Experts of a small language model.
Training: 367M tokens, 5604 steps.
Below are experts of layer 4 (counted from 0) of a mixture-of-experts language model. Rows are named router (the router's row for the expert), down (a neuron's output weights, with its number) and show model dimensions 0-63. Each number is 128 + 32 x the weight over its row's rms, rounded and kept within 0 to 255. Numbers have three digits each.
Before each expert's rows: "comes before" lists some tokens at least twice as common just after its tokens as in all text. This comes from a sample of Wikipedia text that the model never trained on. Tokens count by the router's weight.

# expert 15
comes before: " of", ".", " and", " in", ",", " for"
router:093110076167132109069132172177182164089125117093137141154115173105118107106161143084112090158145131114125094198141157093114110095141124131183117111125137083088085101130105138133166119126210112
down0:146167213131161150070145177096108180096167149049186099091103128113182125125116144082137128099113188113193196065106096130138160132128074054162125111122106099128157165079138100081100176117120102
down1:107113023161113072135097135196222165084139091132169120097170147107148177178167114160106188134129101128081176116112092151138108129150162143104076078132068124102164147156089197080127104098072149
down2:117125124103143145163135097099144152118182125125137083124145171109156146175098113082138158125118125105127131148124116059158118138106052139146163136105170127158115143146155097101154114192083187
down3:144118135185137076094110098150143159099152120147151123112115154169140166198062106086135172075134132090120141136056106113073151077143078107089132112120116106064157153150086120161136095139087145
down4:128143125105130121119122092076095124128170155106102091105114136145175157185115085124154178152119148170142133087163140137098098195089154139113070097148141143136143158107135125171135098148062157
down5:031146130148161079073138104107123156147204117117142172168083151114119182124155129121131097089112159117086153169104129158105097143111179043121099101131106076130121110119133083150174099116125136
down6:119160107134153073195122111134177119078111078201122186108150091137157123111188122108167148121163080091155087160164102123202158032129108118123071149127151153138112131166175151130134125128106081
down7:152186144169146168142148191138122139133102157054084095136155136111159122126151116075138143134142135079165171086118110140153128098164108068176126174132150093107130195090139101070113147150065096
down8:155095124120120099061177118068083113162153149118117171154126160119178140138171105160150078207127124108168141113077214182118100132099085099148082126160117170147143148116114154191147121144117118
down9:112177095128147151221073143152157126101106096156137129160159099108116093124117131181113157106143116126117129157116146123150124102148055104096134101168143123154155104099121112066115173148148146
down10:142123119140098116101187124117137235154103189121071169101143123134123109131113137103178132055165164182091132086101149091153167087109093035164135147173139148117112121097145100149061115090131150
down11:054128121136099033139135124160170135159108118111109138111138148155113089133117104084148092139131085140178227152147105136166120110163097135131156166132077107085094139169066101138123125129182164
down12:110113115125130077089121172127114097150145143116110207119081159152074109107121172127137076144075072138132127081124162147113175148087166163088157117144121148056145129131127145154121128160170105
down13:147148087098165159204145169135100073184135068157068046156148158172115113138104103126056171096117131135153151160153145099117094172124132157102173155107098196130089102086133061124128128152167136
down14:117160169101096163137138081127120107069079126154065124097131144136111100088180135072126128128120145134073063134149130137105124106130126116132118107105130093237130132136121060133173154153108162
down15:173145140144165127114131162101097080115051139135109092110094131083098105147095103152112122187156096180154105137100128154111142176138112094097103113117198130131083129094110137129117178133148124
down16:122139115075136148097124127148134119101116089139166170131157125156140189148168188075146120166150136134135083151120158091110082146149135133171128133124170089124073068208156163156149103119132081
down17:198176206181129131146114160144094097140027123142151135154138108130180103120085127139100091165123108131121141122117154115189109091126105083122201171120174131113101120141163097107133175127132111
down18:141143121101191153118120138109166173120162102163143070118089149102129136116156119103111154049157116108132193122139186180096178139098144196096091087122188149169158165111090113145115143145114111
down19:125091169124106128130119121138105123120158158158170147149137194067114152114153113176165112156135137142152118166048126118128105118121168111158124159152113148140156146094181067146118093137126085
down20:078090178156102100117133195104149163078191154148184149084089103077066125119077135120146162161131114173135104143116168160143145166152076115185103133174192150143143112068124157119180145117188104
down21:106172212206148113101131183160137098086152161096170119144122114095165120122137148092117125194143101158137137036038157158172171104148084124133093089126153149102138139117179121074147132134137151
down22:113186133140137136193039083128126066140183107091124112128149132108130166117186158180111136117062130119142225100144118128167168167135178182125068118104088162163130155092205134150116125165116118
down23:115144158140106102101145089121100126086124182129131107172093105168119171162150132147180135130108170141147152145102168143050081122109148071115092133113144141040120129131094156151152169147121127
down24:104181049082097175150099079124201180104116097127075107146134152127116155134155151148069109074102133110091204158180090114151082149104164168147143143124095124171109159112191153092064107161134143
down25:185170119112111154234116119134139142073097132140116133154155138139109098073148134122111105132104081122116121138111157094111211123196103160125129130158128123106147110173142082092152081157048138
down26:102059118158175109125090126161168150170150112090162078100123107121034147096057115101116129094143151159113137088107109103128113137146082129113074111113192130131080133097065107103096171114162099
down27:143175110094188139204124106187154148075139072162100119160124151122113139095098139091123062161152203101122122207162181136123130105143146179095126137113106106115125139108096188176142108170173138
down28:126113196154178120090138177125064120147102172094190149097120122160134084180102091107154141188158161108122153154104124186146122131119052104153079137143158134117167155125125127063169161084098145
down29:121075178096176161135119110126038128152128126079119104153094146136100105110082106153141147108119170101159061141139084144099108097183068142123150105107093166118111070180136093143123157132124102
down30:111133190134066146101102156119115144203119158097160133097185132129117076135105140075143085145116104176168144175163104124142089176166158126149114148137119171125088097149092133142129115089155129
down31:216174114119098132162178128117102125133060153116096150131145091172130125193160088131119131102095081156127145122214170096176100066093093180125125176141160116150132130152141106130116129137145066
down32:122130147131124096118149134130118128162139161104136146055148064136171103124162163122133087100145139116154075116084110178112089108139168100088140067154108146121166134204089143166125113105065097
down33:188165113119107165129101128100074123130201114121103141134098116134078180102148134146076164127123131143118189180133140143176099112149128201096121138153168150132131141100161125165083095089154120
down34:070122173142101123105112141151162141154105150118198151075194136173170146113187110132131110213120127090093114139077111145099162120135133131098079095159089100097176120138117092159134107058115106
down35:105100117075118177142109140140188117103100108169099067130127162073116132145133188153122156161153114173144105166140109131157160171133162188165080167127084146218104136104143133085151101142196100
down36:119159140094085165165194140142104134184146093138136137162135113080107103170141116149114144148071129130160194144127134115095198147164067078152104106110205094163174144146127091105196179152104098
down37:176102117186196114079143079129087177119151144120163126116116107107150147160152134076165143163183143152165142116104121166158099158126140106151184138091126100119121093049141111160188127095119105
down38:056065143139160116116154112111136130116152104160111095153121170117108135125145155128134093113141151149117094138120063132159166118125161142159176125118164121149133103155122155098145124078110050
down39:126173176153111143097137093123091153095122164158120163165091145141117152172112075087151129159111144173145098142132147108128134196133078145142122146133186040177085090151141135136158092140140134
down40:119128149161129074125122139138135135136088176120170117110122149095125108160101087110191129153100152099175135132152122118087153161134110086178125148126111078148148130124203116097065160141061155
down41:105111152165106063122182193154100135141125191136153132127092131111124193130156122097101081105179129157165129163138168119136210199141073094191167111122122098151161123086139092132121151096211122
down42:189076063120176096121139115084065132144157165111113127122103097154178131147135110060142101128192164098112122146120089088183136114070129124106187092180172093107150143134172109138088062114158137
down43:139086167155143125150153139139120119183104091104111134110148133159153170131169121139089106064151163105115122148112112136161140109120131122133147136136116106143143100095114125100092154151176184
down44:160180100072159128151167137170175147111097085163071109128146078132111063118145099090133130126135110093089123156096166113119101149156144113134144163117167125123131100144116114082131132120060068
down45:097168179124112137167108137188199141106102138155102178123151160064150120171174115195092127211107143107101116116112125149137072116142133143111098120089115105111136097108093079118107144120134127
down46:155144182120142154118186163206195117137099097104105138163139144150140077169131113076151116092092170117121170142229124146116099146095127095109106160113082144102121121104091076103123121114176175
down47:123145118117106170119132130132082118180111140071130081120115105118105144199143133176061135107146107228164170115151181143094149185154171131159173126138165119116122109141123135074127167101083143
down48:177118114165110097096103126159155138137107138115142096137127127093123131110081133125090136181138140091132084102060122099125120100149052110149131139118134111104131106124079125052073140114129163
down49:134106183098120147157096125172208139147101148073102124107151159170215163098133130142098098077153183136143096148155152149170043138103144111122141145105120120154140129169108138089072142088117094
down50:138029168156080048082160135129085115152231145060143095083137136120146140147136156124146087162117101162122059107074089132117097128162160150138134115118148157085160111154118093135071148080112081
down51:131098074161117108142103146150155132077172180095096073147127097134083171095094170128169098148162148171094149118130121126101118145138152156168103186114117151107121078133154130120116122171060110
down52:165142124115136111190124139122133095113179107200125158162172137137095134079146159142162144113158113180152096092143167131145122073122099204099140124107112145103135121142091143150148044094175112
down53:161067169149119092087158079094066147104144186140147124151115086137094157136111123013140120127132152113089159140078100130109150110204051098129142117109105102157151077125099048118168165164130176
down54:107180118067055151149143102108126106091096106155094145162071104151147137237122152180136172057093089131155090122128160156175167141097129166087139116147108136103117203146102176132156111141165095
down55:097149138159147116143085171140132047134093159156202102089175109175112121107108126162148183141120145120128113104115131121106202169182158145119148135163068134118111107111125094061129061172088126
down56:122048159154167109116113181126150110177154099103188129151125116153140137137036129129116152133152151104145079139050121150118088111126067165102119110110100153034128088080089175112075126110051127
down57:161226119057125223139088118102085106083150171125116153102149134144167122151188139179065114159144081146131179194143136133185144114157164203104138145148158108140163146155171114106115099124146151
down58:167156118146107163150114108088096060109125084174099136179109122136133117138161130134140127169117155114098144110104127123204178080082171129108125143163137127100244102079132153158088151186133151
down59:100123133109163112135158162101118146112163150140118094148094058152089124091121164082132162155151111162104167160069103123139133107128074139113106125223171141093124106098066217099198133107157164
down60:134134101054129111145198177132145218091168150157099123107089114133087126162147147147113106099107084101146129091177150082114176135091054141145168095095185147141133148114126102103141141107168146
down61:119120162199125059126113108154088099114189201055118157187149192145114147111158130113099113158166140188125122136128119160158131168148159156142062105166123139168147090123141142165142146118118105
down62:152148092131182188144102142127158125131057122131135123141158105127157097158117173091137143122131098081173198066137152127160171117171150141052104166079109168084146177154120119138181133139095057
down63:120125195153077118095175181105073110105155107104161171129126140179148127139133071145219066144098150143145077152100136154100125097114130083196126136141141150159160132132119141163158112132120110
down64:115066183172123135135105125117125154127127135108133127094119120146166152139111159079071076155178091078089143117104104087129102207107132132107111143119177110206075078084149091110128176151110110
down65:084101072155111140104124156120097148078163104127125182134126093115100077131167094128165146121111109122115128114048124113117105116074132169146186082163120149145149127061194096078159144150094110
down66:147101203207144048089117160119119100142108165109142172146179113106112080120103067103121053183160105080143077098128151129114107075107074115121186112062157169084128075096106127115159118118126123

# expert 0
comes before: " of", " and", " in", ".", " to", " for"
router:123090106182068078094139145175175158084167115096103129140121152136128115110186128120113098172153163120106091148143104073131073114110129148168081114145139125082081130140112177134142100152175144
down0:086089110112111103145055171127114136130155164086098133066131102106088118062108168128174127095091117114118169097158149127107105158119104087101135147123117138149072152108142111140117102125091186
down1:154102136100139137133110133120138127129158086119139134117171111128167105133159179126126131113125143119164172146155168069144135204096142172063153132135145131103128160187161148138123148143168156
down2:085123154085145141139073111183178162066147158100089109107175129143164090171156114164166098143108179155085135158180115057151098141124149171103155103103152129160112130142090122115104094128132166
down3:128136103080126167120126108134099130121174111140176192182075101150072134118111155150102154148132094118154135152121105152136130150090099156172140147164228122172153172178116093140188124082120116
down4:112154184139111084114136140128102093136140134125110158141155111168149107104189156178159165149100162110060164124111117137067118138098141112172086164144155111145149145134174076109116130149125133
down5:124205105169153150102128160170143114078138121154141163153089114119167157112123165093117126108111128173168128102160168131164103094082117113115103130142151072110148142112173123121148156090195108
down6:182104125156094145136098147159181126130102139174142130177162131125085101100119092135173139127162096177160142150097084129063118080121108132127118042124126146133112132112140110142077095098038084
down7:143147127122097115106134046158153196198087079129161119111141102126135184092077164061138202174104149074156123190090155150132123104154186099120155198078172099155150076135110192115118164059098166
down8:062184121109111148146104098092151150121046087168109156164104120161121114142116154125121145081150081121157054102125199111129133111132101135117176114158053174130129150114132127132144082135102130
down9:078153095169124129132164098137114118168183132141158134146104152132052180171076100214114104091178145133097130141133126106128141158172118128122100103154115167116116083086138106142105154081149167
down10:119111159172198130109127119134071139119144120120175115163144101134153143141089156131113147165128155117127094136123129131175145150154147155068126105148153120162156162162063141121112107067201130
down11:145076183170144059076130161120118120075098113126117105135082103118160110098088116100152148124106148166071076119122163147097121117166153099127101140140154100120146098134127177103147129069133106
down12:138128149107080165109101095095133087134097121125125135109168122196222115087161191170149093152130128100122117182186193072137159137148150116141064110095160140114116171151124106185102097163159089
down13:114129147169109140162105163174101066146118096140135162139162152089077127061055125108124121162100163151116151121126123168129068131097124122195061167139141061107089112149141122144145154153122099
down14:092144121116129139129183110118096086095095102165109118122156091121137107098109092097182111115132157160147148157075127127126095144145138102109153146112250165101135081101155128115112114124103190
down15:159122168165144083096086098122125192164130181093128138106112106177142089169137142116137106128126094083107128078182144181128126129116145129147141123139173136186113118127099175177137141149144128
down16:200112082170193102124119075139106150163127135170108091087107112085155157113158156147172185161143099101119163155103139122147077108144123113128063175130151184162106111101178112138074113139125099
down17:127088123167153088130111139103133085125150121124148179166154185146173147097170133166120124144132139143125124121154106194104055083085169174126170199187135121129151064132101160146111117096112097
down18:164147146066151175122141120109086103139181109066196110114132151100162139184199135109133115087114143152120156178180106144151151184145125134112177088110129155085110091159148141162084141143085155
down19:115138115134158162089122096146121102132068123157120170105144070142108123178102159119139155098099088114168174105136144122132167143089184147099113117115103096203104142169133098131122158092145114
down20:190168133130117120138189113113123117164039115144106162135148108119173085119083081111131134138167101134154104050166132160187167107170139140128103124111117177117201121089114072124117098067105088
down21:099103080107152174199121095123166127101091130200134085062092063154110128082101122128114156162180104113110135216122116105094109184099138128164158122094130152081152153113152101137146117137132144
down22:100128134121092094199157160123090149092127118094117139108111160137149102115165122141148094162139142142103135126151119114091212099137102148165144135126158107111100132109101093145157156127106076
down23:060144080122139156161064084174157151117081092141115177137151127137147115141166091119080105126156097080188123120146160129190162105100070109096187102158076192163100149138118135089162129136117155
down24:093095189112182167137094158113136155057135076123139135133138096110157080195129124139084159143156047148148129087117131151141135159118165161139180105137147141101170190118087154142084092166104109
down25:126171110087099096197111104154168115169115128138166159132156162165106096114185157169058077144146136127134124129127093091099140144127117108118160072153156186127137152132170109157132121155152158
down26:110132147166128090075138119125195140172121135208185144135120129190145146142161097150131128099107121096117176136179140097068119105152152129121100083119142122161140097067121161105152147136093076
down27:160103101141102152147130130140144145145060119116144084138108069093087105144033093134113127049138113154150079126123107111059121133151105134152110109120168136147114123112110148104079129073085115
down28:180129120074082107195148109112082081130096076161107117140158144123121101130103111072108171169139081136133200185143135088174168127182073116138144162125133135141147159165145145151128080119139208
down29:112120121120097141084154172116152129074194094145209177119114129097071160091136082162145109135139082119131120106130080093135177160081121085103113095174166112113169161155075093118123148141128075
down30:152083164117132102078106125120111147096202184129144128084141118146109149103162114108139123092129116107157201145151084104146169195116120117091067151150174189174112177096136145125149107099112106
down31:208180122123132131191133112147130139127160141150140139074098083075124176160177156105140151121111111133102183151151164139181101155126111181121141087072181116148098130116100152111148140138139171
down32:078158114096115131167142118138210093128147112154107132135114143105104122117129150132222078176124118111106133196110141129146129118143092091141112186138065175188126145115156094137124091066091049
down33:123072136137171086099136125135095129153150098085136132145126150131138119178168159156062169031116106118142076150121155154139132133149129213112174105111094114163156165131105085180161081123149141
down34:128107157135124130098122131097092099126122190060133144138147143116105134128168159141143150145101157122160156091109101095211119137127121084093147070104101114098120126138137136124125118078125112
down35:169189114147186159069107127182068064169129162085131127098121129159150130095120104081142141190131104133091123145159174111156117143090133182103127126115173036106100091144160126153173131137113121
down36:105161090084135144138180120099127119080144073164161177131109105072137043067132118152099080137122109093082110143190103129117106125128129095109164115182115076187119137137101108161154149172115113
down37:114111193144129126119140171091045169146113133102115125131113140122073161094119078103129131146152157125151085099158068138138100080185078128192124143134139105091174110142117118169143096124162117
down38:152121135118089096133081084127062118130171079106137142146117154128147140095089129155122140113143133100159094144094137092150152216123157153102147152152106144151141114107094179146123118127152131
down39:086106093101121187073137103122204169202095186133148075103130107142161145138130112154119124109116106122127135129155105089074058153100182140114104111150128130168105116071124153140103118145130136
down40:066098132146137151094141151123098122115163140122138080099112177117140188153100099143077163191117178118142154104125128113170133159116143099161127174108174168179157184116128141140106192129176183
down41:114146103084143171208129112130098199088082110181078153159101141117098077117126159116115151138152137099091068203142161108107194084170131087116128090060157128164112121153150112128142124156098127
down42:067147093117156130147126130123163102156148109117139110078127110134098129143131149147096121100121138089186178148092077083140122174129070084136128137129137163070073050131122126143105151170174110
down43:117130131129099117096131146098110136180111128086125175084095128117095123172091101191172095143163146133130075147084122164103137074144072130139176163148123175096154044148095127171072113104110159
down44:062119145145161143123144051124136120153147120131077122144113139114081111126185155146136135140113141106191135123100070093137133144127125152113130100107147181155145168147150097125109167070177156
down45:101116146109150112136156087137150121120126117160148076126099101096148113073139120174150138109139081079080095122134102127138169129106184103112166141117077124139103187160156059117123115088094164
down46:193119115155127125093200103084062169229116126098120127150122147120099152133132122117156153159160168130153161114168116168104154129141154108101155143174181115115070089084148070129132153131154094
down47:163049162168105083069145147135121133139087149105116120143088136156137132132113116120130111135113147167074128161106098139105103103164132084139102095123112012164073181174139094109136168099132058
down48:182185126156119163162092120148111080026143091134132151077247098129145169158157147129125125151138124145087148113092167127130080129139109137116140132130085115117109095104101166103150144135145161
down49:125154124119157125064143163170138089132198109133123166125176103151113159108210101182097161152125101097182168131136067169117080072079127105121106145191188139143132114140127124179129122162158149
down50:148138172152159092157164156184165192127124107163112065172146128135106155139088093149141122087150145136155121121103108150126114139101105157184138121075183134133083108061133128079087158106182109
down51:158112114127174124155102147133133105067050100131091090108166145131131122109116143130104136143060152169128158078140173148161148171138126125183097180146194130160105056130130145161136170155063111
down52:134173132135129117128180105097126095109135153107227162111080093095139165060161163151142082078095068094165103115133144133134104113148149129093169139123127105141167164169123121145131120115114098
down53:118113173136191120137065134156132132099153152122102141188099130138115120102147164119108137120071145136073101108110192119183103146167167107175159103132105136130179142142187114118135144118162113
down54:129125135150149140110167089101142141078059158124169123150098105136112082108119123083110158083125126161145099128122146143067103112092087104200136112105099129128189154225107088166106096123145120
down55:107122085172216171136158113119134118139212084093098128147062179149128137109065128144153094154117127155178122089134146140169069097108097192065118144163136119132135147123131119089068113148119125
down56:087089170162101077105081140155159092180091128177150138147161178115129152140132139127144128136089129179163106119150139110144088106150143140087186144121083114088152138121168154164118133156177083
down57:073101136176097089099155086121122083141140087101145139138140061076132090107109133212096092071164160142121140070091121124126133149153126120095115129169072096191248158170085123091066111095076109
down58:098119177096128106093156107148151139147124116113099123087139122121107101123222068091196113117157172152107054151123119158167091092134145064164136124110132087154127101137138088143150144052105177
down59:133132077163148144095080153187147114088168077152126153141117113081150129071140169161150107126068107167158109165143196100125120142123157127102116179087168140150136118124168121115073151124120089
down60:127086169173125093131173175092135137149099139104153139142137084182132120123148117096119101122135082158065107137110065162147101106085133126177139095099097164069161095101095146172124157134083146
down61:104071140135146106108169105112138146155135121114113071098141186163089106165125096181183135126067150146090138087095122160126118088133123143086060062092254138142095111140156176145116126166101204
down62:156211087025148159207138102140114138102170126137153171144118102156172125137216097134077119162147087107124156132171115142135097127133150165059189099124146139174129136137102098128180074151155126
down63:146188132077164162159147101157086065140122144122096103113092099131120089133124127146123067123083139113129081114137138199170112156154107192121132167134096124121159140106056132078124109183201130
down64:140108174088086169212106160150119095157119108130125148167160191123127128102095114165045168118059188109138168140142140124139173171101137118147091160149133156133146123148137130114118135124145142
down65:121133119084116114096129071131138142185168102136114151101176135112129084123075135145138120047158131086152144094167137140124129112180141160100088147124172117046129131146098107068159165119136095
down66:148122159119142117144158123104064136112116148135101117168107099114149088091175132102133118134114099112098132191126084147160177125131101119073077070084154132137106142176120105220168116125109150

# expert 22
comes before: " |", " of", " States", "'s", " Kingdom", " •"
router:135101031164128089121185129159155146090139161108110156157101169115071121110137125056088088146137144129089117202175139070135078114119143156186108100161116110075090112145101135133186090111210148
down2:132159094115110113095156095133173135089105098165164127074083124165065128101147094137163082141100115118077097109174164160160147104155119097145051103090139126125099133135102131110170086151112067
down3:081177148117129096083170145085105116112108191127121130116051101162155153102139087132110092207132118106101081143159125102119096099118090115132128068127139176105099119198099163166200096149169180
down4:174050110115131159162136151108134168122146107146091140089071073213153104133125153132100141133101069079148061117112097076135135069125134140235133211151117118144196152120092180173132132134112129
down5:100157152071121169134194143131146097110133119139115193179149135127096089134107101108099121127111135072142129092158097122081162115155105110170131077128102115145171106112141193171155123081124125
down6:118090132104094144201133142102127164125200166109097125132127073145099133174111119210173107088110126143114027173162105125055146142182115188103180086104135135170130156116164095159145195150149170
down7:116165098130133175171125166149124119037120093133069112173123129117083159126112094185129100123141188135102127112118147091134076134123169120205126128090121120134121071103104075113153096182133142
down8:186137114052169125134132122078123078157083161151156159132109155148183102084154073143157129161125166126110095184120140095085154092145150131098145147140150172200076032164105196155093119146090130
down9:136155187165135041148113135160175150135078143091164139135144134112113080153132128081143084124137108113076148078153152154144160118169121069129162144126149126164167096143138072218141150107086113
down10:127113126124070132102125138161126102098157152115139147129132117119134166102166087145152109162164068141121169092143165166128164201123146052157152116127169160229165153114126123148227168103066105
down11:116175079157059127066142147098141134154159117147205131177144123130170150157112165089131125129134140187091099116133115110083071172134164092123150138165138118080069074157060159066117083096101113
down12:074155177150121121101106163118056146102146144094110126114098113127089179109139130114080060126105170131078080164141159129142103135132162147132140140144152105137171092109163146193111119126120119
down13:095126127142153119112114145121109147159079113116098164176118107128146146158152155174078131115107088128125108210114100135099120116168132143161152167130121082200062126063132092141118177144119171
down14:192134171105079153122156094145137128162113177129122044097152136151160059151156091129182095111152156154143113131187145156115178065156123154109099080113113137153136155148151132114087102159096084
down15:137106135109126135174110157139148143107126069126125113150175114146078076149160096158157145126113147161117124163154185144106176117130104114068153135138081098121164126119115148103146137114131133
down16:149089139157150094140118136111132129127156120115050108105069119116155143127079141161127119159140145084173144153132168144149108123085093146143176141126109197143155101109097101140076157104153123
down17:174086156197195104147116138164126137144106117158135135100165154077085148173018146087156164118176139127190121101124121108148132151129108120145106171170156126109105181136106121113150135130123146
down18:103065124046091107137130140097162135186098147100100126153119137146176061135159173179044150086103122130160080125170137144155113085093098121103121175171143130145171105170103136111096160074152126
down19:096196101142140148126184136130095203096129166120180126189160072127127162158078122165122146114112095082136136145155096092080112113112122107142144138095147145126100141046137172091088099147102174
down20:179101088146065163114147090108149121155117089146138108136175096139153103181160142187169137159127130155129129110143093169112133130133148121183159123115252164127142134198140091140149137098144147
down21:132119113076152255187108127085119141128100132129130098090123126101070096145066121088147110089137087150123102180124071136181153153154164082150094114173103122110162126075144102183126099156139161
down22:123162038121148106151088127129167153062136076159135183168112176159123155107179122121118130093150153189160137131123176104120195118183125156164182100171128108116130132118164120144124100103166151
down23:168099140139159108138144149144097152112107104109204110125125115135125115150108098126104151101136098129073063125105108116134126123163141162102141138138171058095128078136062126180148111147091200
down24:224127118166139100176147104102156081138100101141098158114160143116124117110135129184063162110133162150098141087122146120157148106145155103116093137111161165209129126109150159120117130087155098
down25:112121160126088074178143156111084125092089115107151091113131116184092121105102096134159130064162117134141088093189167116119146118153115193190086162125146173076152155113167165133110075116096093
down26:124156162162100087111148159125115106127149096115153147104123131124132141077159144117078107152147188126067107119111120163142145130188211178097074206147137166139125110107151144089173093141058107
down27:072170155141097134124112140161174171127084104139138137143099083131050148089096103145136123170097151106117098159169105108114133144118062137135130103106128140077126103160164100129144137143134143
down28:167078163126150119144130113116085118162093120123104073077099160152158070206125038168129119117151130139172094050168126151128135062161114134149106109125145121118154094148163083141138109171127112
down29:100101162149099124084108123173066104135131129119117125114097099155153132201129099203108159146107094178160101109066170109130140126098143112125132114141143186152101136148146139147108102142085156
down30:149058114135146108124111107146119064101129138153075128150163104106141136119172135117110125146122164143180118134105146106117122110098099054108083123148104125183166098167109118093118157152103101
down31:188118133170108072097142115105124092160054108119103114130076106140117133151133126165132119141139108090096125088063144056125159083190139113149074152120140141083138143125099120091075155065161119
down32:128153143058110145122141159097142156139100126116136134149146131129068130103181114121190106152069161122091125139159125148145051131153116098148105107110101135200120100192151164104084107153155052
down33:065176089109134191128075090151127120110135126109126119137101119127149131123150094103178118118117144117147111186156125108156149085139127183178122160098109120154119116082146151156049135161128228
down34:115176117113157107105097051104070125117127134144123089142172138190103117064133138135124129136139118108139116137123164143085182139114106137105174181129118157145119096128081146123097093120167107
down35:143107150112117176089142140153112129149103142103151174175131037112157111052085117145106109105098160071128142103090168118123164124138124089149113117115114094145095058187130134086062082105134095
down36:128141142164144174105084148165081132142120085093147118122132102119168151091102088221086185135179150152149089107122136137112162161146119147130085132123152135092153198106109074093097107140105149
down37:150040131133077130148119127130140138209137119091116129179159141177171150148176139103163100126102128135131122141139063169147139156111150153089161145030082127143131122118164106103118120139126088
down38:174155101113145137086099125167198176140120124109123120116187167137118148108118128126133078063149163152098113095085145154151115102118164100073158171153086132148142166104132136024122140117153055
down39:087149063152133158131142169157153142135148098169122125190159112143110181050086136109128095148131110138128124130113134123160041133144115150155141149063124130166160140158147103055167166178112091
down40:127102112168153162139121084120111095173097153173100094058192162120092139162129159183134145155169164160110107131137084139127145085171154140173132094086131074160213111151092033118100141138174108
down41:135113147064162129114121160135145106123099180125105125110067065093143135139095088147182102151079116115147142165111098147154067068117138095158105098113116102131116144086139123090152177113154127
down42:101132154122133099099137045161116098139124102147112192132136103165170153162108148111127180129122139141118131167071167122128069125154117141140177115114120205169140083102079133097116111106139153
down43:113175153110066104086125106123106131133167129145118102098166119165109169121158107133140088082120125115076150150102156115081161169121060093139099148181158110146126094100189178144139114150185143
down44:122091120078099163139147121123141106127098153131085132065114152059166143156142091147118149130124154192079113146175135108118136123133064052200084122136112150127076161142117118116107169178167164
down45:146127177096106142055127141128046099082078216101104147097114115182115090064046052130074097155097131130091129087127128156155180118095134118130179122101105120133126132108135145134133112116145108
down46:086140135148078140141149134160121120150133151130153192112155122117145146065147107077139131114127131130110104120138157113151104150196140134172137096055146180094144187145153123155156145113151127
down47:071110099162154098097052129107214149160076130134100114132112145085112137145205144142133144146075144119140117143137149131092066046168113146128134121051140146184140122142146113141118115152182086
down48:115079148141126119110129104145124081182071100146141070109098141157140112163115122194143165157132099135123047080134179108211113113124170121116108155187103136195102155115117171145159131168198136
down49:109091097156129155220169105127215152140120104171151098124153171147104160162198121157152143159136157153106160079163130136097213141098176129134106155133099150083179158174166067130113101068147124
down50:092096112098135138136140131138119170139132095127149127132190127087119111094070088125149164152116123119144105097118145113144084124099152145138125093125133054060165155100159117144100095215152159
down51:111141125113129115131162106075060108166128183127061122153079169135076131200106131106136090119116126143146106091181113093172116100119128173141159081113019146151125102115126111116077113113138139
down52:097126113175135131130114102145145176138086170125096136200125125086115092135156130133165131100112133145175124069134090157139136104113183146151132127117148131141147086127020165145128124143047173
down53:137125122128122113176100163156120108103134122132169064126129098112126106105147113167148161136131098161132138119109130142172245148154155122136130114140141105104129133092134090151101118143123079
down54:148114136131100104072178072093100165163183162154101135044098128100098075121095133127089097184175096099124092116166080110161102086145114120138147134153153106143151125112081127140178086092167155
down55:203100078107121189142079142133168116159082062179112142158076130088121108062107120104148128177148163121125144136093113122097142109103123089118068167161136070138131116155162136086187189140134104
down56:145128144096105163110109070126119120087111149137174112081154122224132087103181125200123163177135101062129145100147125108132164096117174105108160137119159111147083147175164089108199154187160099
down57:124113112131149103035141116082083129114098165115092115090075108142119126076113086133156081119079120121106073123077168111130059126127166164078099109139145087108091133137163183089170099164110132
down58:118147148058176154081102102104143124132135100131150143063144216162168159104111138129121151113090132097130106145046138132131130118169109083131153050175082142139075100112135168121132103104141151
down59:152114168123114163115094160095082146109054179131135098128140107136135183113066138113127125160155102185134179073113100092077200173214132117152042110174160121080095172121122111106080162155133168
down60:099140097074136146154136155136088125084101155071103107093137092110107108131118093109169158154100164106125123089124185069066090085118147128188099159146111138019080109111177119095093164116054107
down61:079126088191090146132134122143140108112102149131056120154087142166125156187083131130173125109104144095093100075104172141136137156161157131148178121125144151072150130127205164112106157110078082
down62:076158113080169104129129194130141098099157139087111122112078151143158120132143112125135224105104099133171120051087117136101125150139168148159136119091126114102159223066124118130111142136139126
down63:093133138048111175121183077120170112115183097168204115140177134133128108117145150151111201117092129176086175090100097151134159105139150127080093155101166124156078112160092190150171131140160165
down64:116081176107138103146143094124095128136175098141156133081150164116152116076103157113124104136192109184091180147090124142145148133101111097116127094115162130077183153089125094127142116098147147
down65:123126145142152081115113126126123166100177124148160094060156164130105154135084125117163114163120116108108121127102136127103127167158098154169151086155133139141113157119060134140117110144158139
down66:141133097141161106141156077143165177102172054162156148126147086127125133113138081143144182114105172083158118176162116158134098104146136155131116150132096130051147100134129145149113155084177092
down67:202093096147125095066153155128158166089099070150168100092084102141077094156064077143137134118118162124052094152170152175148139136148114077126128112129179125128154096122159110145141143151056095
down68:103171125069139112183158201121072104119098157134123155107120132158097186148177155114169143117100141162067162138118124120144095162118084101196135131186153154133108121142162145196071106149155188